Weights of a small mixture-of-experts language model, trained from scratch on English Wikipedia.
Training: a variant of Adam for the experts, 346M tokens, 10550 steps.
Below are experts of layer 3 (counted from 0) of a mixture-of-experts language model. Rows are named router (the router's row for the expert), gate (a neuron's input weights, with its number), up (a neuron's input weights, with its number) and show model dimensions 0-95. Each number is 128 + 24 x the weight over its row's rms, rounded and kept within 0 to 255.
Before each expert's rows: a language model's description of what the expert responds to; "mostly gets" lists some tokens that are sent to it at least half of the time. This comes from a sample of Wikipedia text that the model never trained on.

# expert 15
Word or piece right after a preposition or at, such as in order to, up to, from Lima, at-risk, moved, return, death.
mostly gets: " moved", " Washington", " return", " down", " children", " death"
router [120 119 108 153  86 154  98 139 144 135 136  84 129 136 108 132 108 114 113 103 102 162 130 158 122 139 119  88 125 155 111 121 104 146 133  60 130 125 164 151 121  72 144 118 169 110 150 144 153 147 123 120 117 133 172 127 135  92 137 111 120 129 113  92 147 143 119 143 105 151 152 123 143 116 136 131 142 138 138 118 162 100 134 117 149 154 124 129 180  94  51 153 116 151 156 175]
gate0 [123 118 124 158 152 173 126 124 149  83 125  76 100 119 110 113 112 115 103  90 132 114 124 123 156 172 147 142 129 100 142 122 129 135 162 112 147 146 109 146 133 142 157 141 127 121  83 116 145 148 135 136 143 148 147 135  99 118 119 146 130 113 130 120 145 110 144 145  86  95  83  98 121 134 135  89 150 133 110 176 107 124  64 109 108 122  98 128 113 184 108 109  98 142 191 160]
up0 [127 137 123  93 125 167  90 187 161 128 121 115 125 143 112 119 152 145 171 158  91 119 131 147 104 113  96  96 125 113 173 182 118 128 129 154  88 153 110 124 129 129  84  79 137 181 134 105 115 124 138 138 123 111 108 155  90 129 108 173 136 109 172  89 142 158 114 100 120 132 149 123 136 132 126  95 102 129 133 105 128 139 132 107 114 129 118 151 119 139 171 105 157 150  98 121]
gate1 [136 131 131 136 118 142 107 143 163 114  97 122 164 136 152 116 157 113 115  85 119 118  83 122 145 116 113  97 154 134 166 146 133  92 149  66 121 116 166 153 125 109 173 130 157 103 149 126 131 117 102  93 100 164 141 155 159 137 147 133 124 102 113 124 108 136 108 156 133 149 159 134 121 183 129 192 133 155 142 134 161 144 142 149 171 138 130 121 131 128  61 128 110 148 145 136]
up1 [137 115 125  83 100 140 126 110 113 146 144 157 135 182 108 168 101 124 141  78 122  98 136 161 110 126 110 141 120 190 138 115 120  95 111 123 159 122 179 102  99 116 112 143  84 124 151 143 128 135  99 138 133  87 104 145 159 122 154 136 133  97 101 163 128 116 124 138 114 142 132 150 147  91 124 138  89 110 112 159 116 106  95 173 148 111  98 108 122 141 127 165 131 110 101  82]
gate2 [130 122 150 147 140 131 151 134 136  91 114  58 158 107 117 159 119 118 140 131 105 149  94 135 103 119  95 125 120 134 161 111 146  96 133 111 135 125 132 120 132 154 147 108 139  97 135 151 126 158 106 108  79 115  92 144  92 154 101 133 167 108 129 104 105 125 159 182  98 128 118 131 153 159 144 140  96 127 124 124 151 130 124 139 160 154 154 154 101 127 107 144 163 168  50 114]
up2 [137 140 104 133 121 122 125  88 130 104 160  86 145  52 100 120 128 116 146 151 154 135  93 109 157 145 129 133 148 136 128 129 147 144 106 118 126 112 120  86 138 104 133 131 128 102  94 110 165 137 102 130 114 125 113 127  99 135 107 127 101 100  99 101 167 116 178 169 137 131 169 150 144  75 150 103 100 179 114 115 114  92  96  99 140 135  81 105 120 116 163 133 126 125 130 103]
gate3 [109 119 110 136  93  99 124 141 186 148 112 157 140 136 111 148 119 135 145 116 126 181  89 153 154 135  69 138 152 182 107 130 169 169 117  69 147 122 146  90 121 115 143 160 180 136 136 111 141 144 137  97  93 117 162 106 126  86 129 111 126 136 140 141 137 138 154 107 127 139 110 153 132  80 116  85 128 110 108 129 127 138 139 138 105 142 122 119 111 148 120 153  87 105 134 128]
up3 [159 150 128 109 100 150 165 135 120 105  91 109 147 136 122 129  83 116 110 134 125 105 167 170 148 112 170 125 106 132 132 124 107 128 129 107 125 145  84 123 122 122 103 140 119 131  91 188  71  95 115 111 122 130  74 165 137 180 114 119 124 113 122  93 135 130 123 111 148 120 110 127 134 141 102 174 103 131 119 109  94  97 145 173 147  84 154  99 104 115 152 162 127 139 132 134]
gate4 [157 153 110 122 190 139 137 108 137 135 125 113  89 120 118  92 149 119 128 146 146 129  81 148 116 186 114 142 129 145 122 117 101 142 154 139 163 143 143 136 105 106 118 124 138 133 164 148 137 177 131 104 169 117 110 144 122 143 135 119 147 140 133 116 120 118 159  91  79 128 124 101  88  78 174 116 149 128 137  96 158 135  99 109 138 156 111 141 121 132  81 112  99 188 112 146]
up4 [100 164 127 105 135  98 138 126 125 112 104 164 112 118 171 107 148  97 129 121 122 134 103 148 137 159 112  86 140 161 143 134 120 124 146 118 140  71 153 141 127  75 124 146 108 140 142 127 138 171  93 144 129 129 141 149 181 126 139 163  89  95 153  97 152 142 120  87  60 130 122 141 131 115 119 111 136  99 158 105 176 108 113 132 125 160 109 128 155 106  95 145 121  96 145 110]
gate5 [169 136 101 116 100 136 116 169 135 131 148 160 169 134 119 121 125 101 117 111 178 136 106 169 117  89 146  88 169 135 141  97  97 142 146 103 104 131 136 134 146 149 149 136 114 158 104 126 128 140 155 117 151 105 136 127  85  71 111 153 157 118 104 143 111  71 114 139  97 171 139 118 124  86 152 107 158 116 166 144 114 148 156 114 119 167 117 120 124 131 119  93  95 121 155 127]
up5 [105 103 153 169 183 140 138 118 117 127 162  90  97 148 115 112  95 141 112 163 122 102 143 104 130 152 115 144 133 107  71 133 152 121 159 212 136 133 115 116 141 119 112 112 113 123 139 139 146 152 131  98  99 152 113 142 163 128  99 182 123 122 131 129 117 114 157 119 139  97  80 127 156 113 156 107 149 121  93 148 148 182 129 138 150 135 132 155 133 139 120 149 130  98 144 111]
gate6 [111 106  99  85 132 131 164 191 166 140 156  73 115 129 126 128 131 129 130 109 142 127  97 137 145 103 154 141 112 137 101 185 171 156 124 115 118 136 130 108 121 127 130 113 115 127 102 146 184 126 150 147 140 128 128  84  87 137 102 138 131 121 101  82 165 126 160 117 133 163 170 151 141  97 137 156 140 147 108 136 132 131 135 116 153 164 111  94 114 153 108 143 138 165 128 166]
up6 [152 105 107 177 185 121 132 119 158 121 129 162 123 117 145 125 123 153 136 185  94 133 133 101 129 139  84 140 180 130 131 125 103 139 156 201 125 140  85 131 103 117 127 126 114 131 150  93 137 135  88 125 113 146 135 122 158 113 136 139 107 112 119 140 106 100  74 150 119 146  95 110 142 157 115  80 139 160 145 123 108 140 114  88 118 130 111 136 128 170 162 114 121 120 153 123]
gate7 [145 117 105 120 163 145 107 119 166 176 101 102 134 148 105 121 110 150 131 105 132 125 134 119 119 128 130 126 126 138 125 124  79 149 124  74 134 118 157 146 110  94 147 135 151 139 157 173  91 113 131  86  85 143 152 166 123 112 102 122 182 119  62 134 103 139 128 115 107 133 125 133 115 130 132 155 148 130 107 103 110 159 135  92 161 146  71 135 173 149 113 152 142 138 134  94]
up7 [110 147 165 110 116  94 118 135 111  88 177 102 176  97 184 176 144 114 104 125 111  91 102 105 104 121 149 110 127 111 118 135 152  84 122 131 142 154 144 166 119 177 149 143 108 175 145 102 147 122 148 194 124 136 147 115 117 168 123 143 116 139 130 131 172 105 143 138 126 119 119 157 135 161 140 133 122 124 133 111 133 102 102 142 141 163 131 101 142 140  99 111 142 151 129 100]
gate8 [125  83 105 142 118 117 137 114 163 147 102 118 112  99 108 159 124 118 172 151 108 110  93 113 113 136 118 127 122 122 133 110 148  98 152 146 121 107 130 146 118  82 148 112 142 134 144 134 140 161 129 122 139 128  92 169 204 118 158 121 159 118 121  80 100  73 131 130 144 105  74  81 152 125 136 102 137 133  87 102 140 103 131 179 136 137 125 161 122 133 123 135  95 111 105 112]
up8 [107 155 186 144 110 123 142 148  94 152 139 150 148 147 139 101 153 131  96 138 162 138 150  98 107 143 107 138 130 122  81 133 167 106 105 176 129 145 161 133 125 162 103 123 122 125  91 140 151 133  95 160 118 139 157  87 143 156 144 128 127 166 178 142 116 118 131 141 140 110  92 135 132 114 104 136 104 186 116 163 173 141 130 127 135 151 112 128 108 147 141 106 155  98 105  82]
gate9 [127 155 144 169 135 112 115 103 167 102 161  93 134 110 120 133 132 130 157 129 131 153  77 124 108 146 101  98 136 138  90 143 163 123 105  96 120 135 156 140 133 106 151 121 149  90 158 178 118 135 160 155 145 107 108 113 125 129 130 104 124 152 100 107 155 158 153 155  89 154 149 130 164 156 141 132  88 168 130 104 108 100 158 157 138 175 129 132 120 155  89 143 110 126 111 177]
up9 [132 144 125 167 162  84 123 135 121 124 142  99 145 107 118 167 119 133 125 140 144 162 116 114 111 125 109 121 131  94  98 124 110 158 117 129 127 138 123 108 117 101 159 158 162  84 127 197 131 127 140 139 113 136 105 121 171 101 143 121 156 170 110 126 127 135 128 124  82 162 177 146 117 160 134 127 145 173 116 127 160 123 120 152 142 150 132 117 127 135  68 163 129 133  54 133]
gate10 [136 119 108 124  98 159  87 147  97 120 142 127 134 176 136 110 136 119 113 129 135 177 131 163 144 172 109 123 149 188  95 126 119 143  83 144 141  86 125 122 175  95 129 104 136 104 139 102 126 178 113 133 136 103 129 147 116 102 136  77 146  96 137 130 152  84 116 142 118 137 109 152 126  85 140  74 140 125 125 141 129 163  92 116 111 159 109 135 156 128 168 129 142 137 142 135]
up10 [133 101 102 119 119 138 150 113 122 144 119 107  92 143 136 136 136 149 133 151 109 132 186 120 136 141 141 149 120 142 132  77 100 123 111 136 102 113  98 116 159 100 175 136 148 135 100 147 114 129 105 123 110 140  85 152  90  67  99 126  97 160  85 129 134 152 165 119 115 144 137 164 129 129 144 172 172 138 111 151 110 154 124 121 163 124  91 142 140 112 158 166 136 163  91  93]
gate11 [105 154 164 114  91 137 141 100 101 118 142 104 114 137 143 130  85 148 112 132 147 163 144 121 118 158 133  90 158 141 100 146 141  86 100 133 175 116 119 119 139 136 134 113 105  99  98  92 168 165  97  93 144 127 116 151 146 126 106 170 106 120 149 155 131 171 144 188  93 143 130 141 108 143 137 114 104 109 170 139 105 145 141 146 111 155 170 150 145 129 158 124 141 117  80 137]
up11 [122 134 135 112 166 142 130 159 121  91  86 152  81 157  81 124 114 173 116 123  89 109 105  88  93 115 118 124 157 123 129  94 118 134 136 116 125 176 140 148 121 118 125 112  88 131  93 159  92 123 157 115 150 134 162 101 141 127 122 140  87 107 123  94  99 132 129 127 142 108 127 149 115 180 124 146 118 135 111  99  92 147  92 158 139 130 156 135  99 116 161 116 128  76  93 118]
gate12 [115  78 153 104 163 146 129 159  87 146 148 122 101 206  79 139 118 121  91 109 127 138 118 122 140 153 106 128 144 130 124 151 124 136 172 134  78 176 139 113 130 123 112  74 155 109 103 119 106 127 106 135 111 139 115 147 147 107 152  95 132  88 127 121 115 131 180 128 118 158 163 105 183 129 109 120 122 113 108 139 162 138 149 141 116 120 114 145 131 107 151 145 152 122 117 113]
up12 [153  92 106 123 144 135 166 105 145 152 140 142 125 152  82 146  86 128 119 137 139 131 141 175 177 126 121 142 138 119 145 144 128 149 159 124 153 147 118 111 107 131 140  95 145 157 116 112 118 126 113 149 102 141 115 119 132  55 119 116 104 111 118 110 133  83 150 126 102 137 138 110 155  66 145  99 142  87  89 138 131  78 125 146 131 106 147 105 124  99 124 102  70 150 141  94]
gate13 [159 145 115 139  93 146 106 145 114 138 141 140 108 109 119  92 106 105 135  92 129 134 110 165 131 162 123 117 160 140 119 134  89 134 107 119 129 117 181 127 150 125 136 113  90  89 108 155 139 123 158 118 121 111 155 187 139 127 140 108 126 159  86 131 125 159 129 135 138 155 103 106 153 127 133 171  97 163 157 171 118 137 146 170  98  85 140 109 113 119  66 126 136 105 123 177]
up13 [110 152 174 117 114  82 144 127 126 115 129 124  73  89 104 106 125 138 143 109 129 173 151  91 145 104 123 136 122 124 141 138 123 115 158 135 131 114 165 109 125 135 155 157 103 127 135 120 111 126 121 124 156 117 116 143 129 114  89 169 149  94 118 158 145 121  77 127 107 110 171 130 180 146 114 122  96 128 126  87 122 125 132 117 160 149 138 158 180 102 167 140  85 103  94  81]
gate14 [131 156 134 148 155 169 108 108 184 144 155 131 109  95 135 102 115 139 132 105 125 157 110 154 122 123 133 125 145  78 184  97 147 106 109 136 145 173 102 103 133 121 115 125 165  55  97 131 132 150 104 154 152 124 162 140 125  89  98 108 152 143 160 119 146 169 134 111  85 109 156 115 138 135 147 155 150 123 112 113 129 114 130 100 123 146 116 138 156  88 126  98 128 161 126 138]
up14 [127 167 138 169 126 161 117 125 137 121 130 114 132 147 162  90  97 107 113  68 113 138 118 176 133 141 126 151 129  95 157 103 145 121 117 113 128 136 105 106 129 107 105 137 116  89  94 131 122 143 115 183 128 131 164 167 133 109 121 118 165 143 149 122 142 145  88 110 100 100 130 111 158 108 133 107 154 161 101 150 123 101  92  87  97 132 104 153 166 108 132  99 145 174 123 166]
gate15 [119 150 131 144 121 163 135 120 142 117 164 139 182 105 149 112  96 127 131 179 128 154 112 128 130 152 119 110 144 121 159 126 111 123 142 134 127 103 134 159 110 135 133 120 143 105  69 191 133 144  90 158  97 143 119 144 146  93 148  93 109 158 138 160 128  92 137 150 145 190 108 138 121 132 136 150 130 129 192 108 119 149  80 130  95 168 129 132 113 103 118 135 136 138 122 165]
up15 [ 93 117 139 160 111 159 121 104 145 120 158 137 133  87 149 135 105  90 127 141 107 164 131 129 140 168 119 107 157 162 159 140 143 113 129  83 131  92 119 136 102  92 174 126 129 113  99 166 121 138 104 142 102 108 127 128 130  85 118  84 118 106 134 161 141  87 136 110 141 166 151 153 146 117 128 127 108 144 156 119  86 176 114 113 102 204 143 108 124 126 150 134 127 154 134 148]
gate16 [133 155 112 172 122 118  93 117 120 156  98 145 154 137 156 159 106 120  85  92 130 148 129 189 150  99 124 122 166 162 115 132 155 120 124 116 147 126  90 102 129  90 134 128 125 153 109 123 125 125 102 140 137 160 155 121 136 110 126 114 120  98 112 179 123 123 124 105 146 155 199 109 131 115 167 176 170 120 137 172 110 149  97 141 134 159 135 112 159 121 111 128  94 138 116 141]
up16 [142  91 104  82 108 125 156 110 184 102 124 110 145 158 150 124 123 142 180 122 114  98 125 115 128 129 145 145 133 125 114 117 149 143 140 161 122 104 134 164 102 174 146 155 126 113 173 136 124 111 172 114  92 100 103 154 123 142 174 103 140 191 131 104 102 135 132 120 108 110 107 123 127 133 115 139 111 129 121 106 104 106 181 150 124 104  84 130 126 103 149 135 153 128 125 186]